config.toml
num_hidden_layers = 8
hidden_size = 256
n_experts = 128
experts_per_token = 3
d_expert = 48
d_shared_expert = 256
hidden_act = "swiglu"
moe_layers = [1, 2, 3, 4, 5, 6, 7]
router_score = "softmax"
normalize_top_k = false
routed_scale = 1.0
balance_loss = 0.00235
balance_bias = true
router_z_loss = 0.001
router_bias = true
init_std_router = 0.0315
lr_router = 0.00195
num_attention_heads = 4
num_key_value_heads = 4
head_dim = 64
vocab_size = 28076
norm = "rmsnorm"
norm_place = "out"
norm_eps = 1e-06
positions = "rope"
rope_theta = 500000.0
rope_fraction = 1.0
qk_norm = true
attn_scale = 0.125
tie_word_embeddings = false
parallel_block = false
init = "uniform"
init_std_qkv = 0.0357
init_std_o = 0.0357
init_std_up = 0.0357
init_std_down = 0.0216
optimizer = "soap_variant"
learning_rate = 0.0059
beta1 = 0.95
beta2 = 0.95
weight_decay = 0.053
lr_head = 0.00703
warmup_steps = 50
schedule = "wsd"
decay_fraction = 0.674
decay_shape = "linear"
final_lr_fraction = 0.1
batch_tokens = 65536
max_seq_len = 1024
doc_mask = false
train_tokens = 271600000
max_steps = 4145
dataset = "wikipedia_en"
Below are experts of layer 3 (counted from 0) of a mixture-of-experts language model. Rows are named router (the router's row for the expert), gate (a neuron's input weights, with its number), up (a neuron's input weights, with its number) and show model dimensions 0-255. Each number is 128 + 32 x the weight over its row's rms, rounded and kept within 0 to 255. Numbers have three digits each.
Before each expert's rows: "comes after" lists some tokens at least twice as common just before its tokens as in all text. This comes from a sample of Wikipedia text that the model never trained on. Tokens count by the router's weight.

# expert 97
comes after: " of", " in", " for", " and", " New", " to"
router:171184120137143126137085112131136137096113133159144095143112159108113052170126110153073117124136152077105175163136079121082142177143104066127132176129138106111165106119129111088155169107108124122122131140181052118150130108121122083131100129129159176079175072118171100098116096151126106185124118095140144130102120093124152089171150137146115114092062162200156145131085107156158078092141115070123118081095114104125144128171174073123165058100105184177135133072121098078145146139126182155166082146163147162099175133110138110173137042170067108117123118131107134118107115117068117145204146097084183151164184129141153082158133086116048133146143116140162118138126103117103078139168163143067163128092061148123147128110158088079145170141110168145131107082149077131140146131040160
gate2:115141154153119124071111189144127163096100113138130159125113121124159151126123136129091179115094130129147166131122152110131078118102138138164148129120089149123100161139125119107152149107090108105148107153051211178091158120102093150092113138107123102068079104096160117175176157180172174159122145106157146116116131059138152162187065109069169070124123147082213126138158133143144126150192085116164119123163136136136076122158122100099193100191158159139133155140152126080141205149167092164126097121177174090158090095137148135129113139112165140148110115164064154124151132102087109139109103049149128128174106190154074142209132141093109160133098089087180103111134133128196131078088137135099152101183122165110164136160103109136154175196160089074151130187126140090178111109101079
up2:148151095074147154060164149127178077101126125128115150143097087137097174097126158149119148166125104152113063087089201144157200180164157098138142113174148164085085108100130136078113178128130147171142121115174157138134109099097120112189062139127126163099170160199145119129124127117151064104116103151126126161137096178168107164120173117130156197135117065121191208119111163164160086117096144142154162128128088140181124125071115183095138111134097120088172134074129105099111128142110146109095055137089112155106127200096161087122111085114119098170109119112180164122092133152186133154117090149138094096160107157120088118087099146109134145125131090152108146145109093214146168149143100183120062104090086107139121116129146101113123119102097132173099076107171108132131062067082165

# expert 22
comes after: " and", " with", " of", " for", " are", " is"
router:196151111201161123088092118087112084109075124156162150165117115082159099162087174133161125128146095138166173167154119113133186157123097155116097152157150134097180093041145134104105182102145161142123133162106118071182155089152133156114087150098134128101161094102140198167131054156121052147108139133130153143139198113140211063132073105153113008122136107144129157076096155102123106145181144125129175109062128140117143110177148126156115091139084105126132107109125119100144112148146157139138123224125135101103138140138131085104084065125107131097101125141122098132182087140108107152139103124144187187179133170149157108139156105075146112165128134097159130140057100124153056172154154122092116100059120149102120161154134081109161121148163099150127114119122125113129139150105169
gate0:084112156115146156152115140165118132097113107123093136140141138132132102105076134117153110154114074117165157080085154049171091100141080098140146121139150197113161165136142153105120167135119116085160112077119114130107060126121156143080148186081163165130132145125140160136102092113079055083160158106123194074155098124174098163118079148121098074083117164134121118069102186154188100167167192155092127149122124154176129148143122111177142085107171133128109143050131146128093122163111128145149139076133117135036090146146098147138131140134089091163119121181157159127101163107111130091085168090151136121162139126094150094154097048068141085126134132187133147097112114148164093128089121135175131117098163178141052092142047120162118179174071134184163073083108131132136097125148181
up0:143144187130147156099181131120158099105114152104128108165157120075120152106127119100131096149166066151129080121093149130129150112140148121132115134177097173114135081102108083138133132067107146103142144107078116171180093132116145144118115135113145160102158180147148189143139133171127043164091208166111116141135120099150097047151080136110132061110103076125096154072081109108126079090109141124060066172128121118121139104159160137145187129156114155128140160100198140139117106145113142227106116070121112106131083177194043151083159106099115113161102107125166168173156089118089117135213158185120142099103127151138143057165100140080130123147159116074104135101122088103133092140142120171129128130083109112103156126133118154096154105142165119123057100133168180094157099196149182

# expert 39
comes after: " United", " New", " South", " of", " the", " in"
router:189203108158117108083127118105112107138131104166152100151067168102124087142106161134117122143135114145157166125142101099103160166140091128134132129040148112109120126115081119115158148206091158120154107131180084119144176097138072084166074129117175114086151082108170100072160039120081138193126123057101148139140118095120124068179048125176118100115079093138123113132109173143184089094203148108086133071119113151131150090151194080128173122108104107208155139066110069117168135135146153105160111120139085098110170120118126112149118128101107131117092170145081209123091134144083071174141136074146137133154182157180171104158130073122099111121132121127125137153109109112145105121162146070122150128111085138118134162147133096116164180131129103194106097105093094131105108152119137
gate1:150105094090080168112161104178147100127133091133146069148134144149149140176111132122066137124152123136101252075090134120160102207106133157118118158127144124125066114061064101123163133118134134145116121173126137126161141105059148135159115150116089050105111131101231135147132092089172139114114184166144161124118133144120140144159114127114132066085154157155129072119129129122170146106132118169177158146157141130185135086126088080073157064116108111121111161179075165086073154114133160113106161087131140141181178117107142138155138143180145129135134112161074110114097138150078169118124131137142114147187071156158199138055146155099126166090132157111119140074149081162161171106140077137127132128106139084113161167194144100093130125077139083107096068119084128161149089112145123
up1:069083129134186122133108080095099132147089128145092084089104159079130081141122096162152143152074132132114126131136135155108125082140061135152147111149101176185164106156084072165148116077149154165147092123139115147132159153146057152221194150097143099183121099179067126148198146129120158121180116143165167169134159100089146128106142112133038099135134113101139179142141088111085075154128142112029123139162066128129087138164137165157129108114105160122105117141151111087176165105120161143093157118069177092140156156127186128156120154096147075100182174088107144069152164138161150099152166121109128126102159145124149100098167154071097113154109165113120190105155102125106123134127199113094133132094169128133108133106096154139152177108118176098164093108046119161167155110159135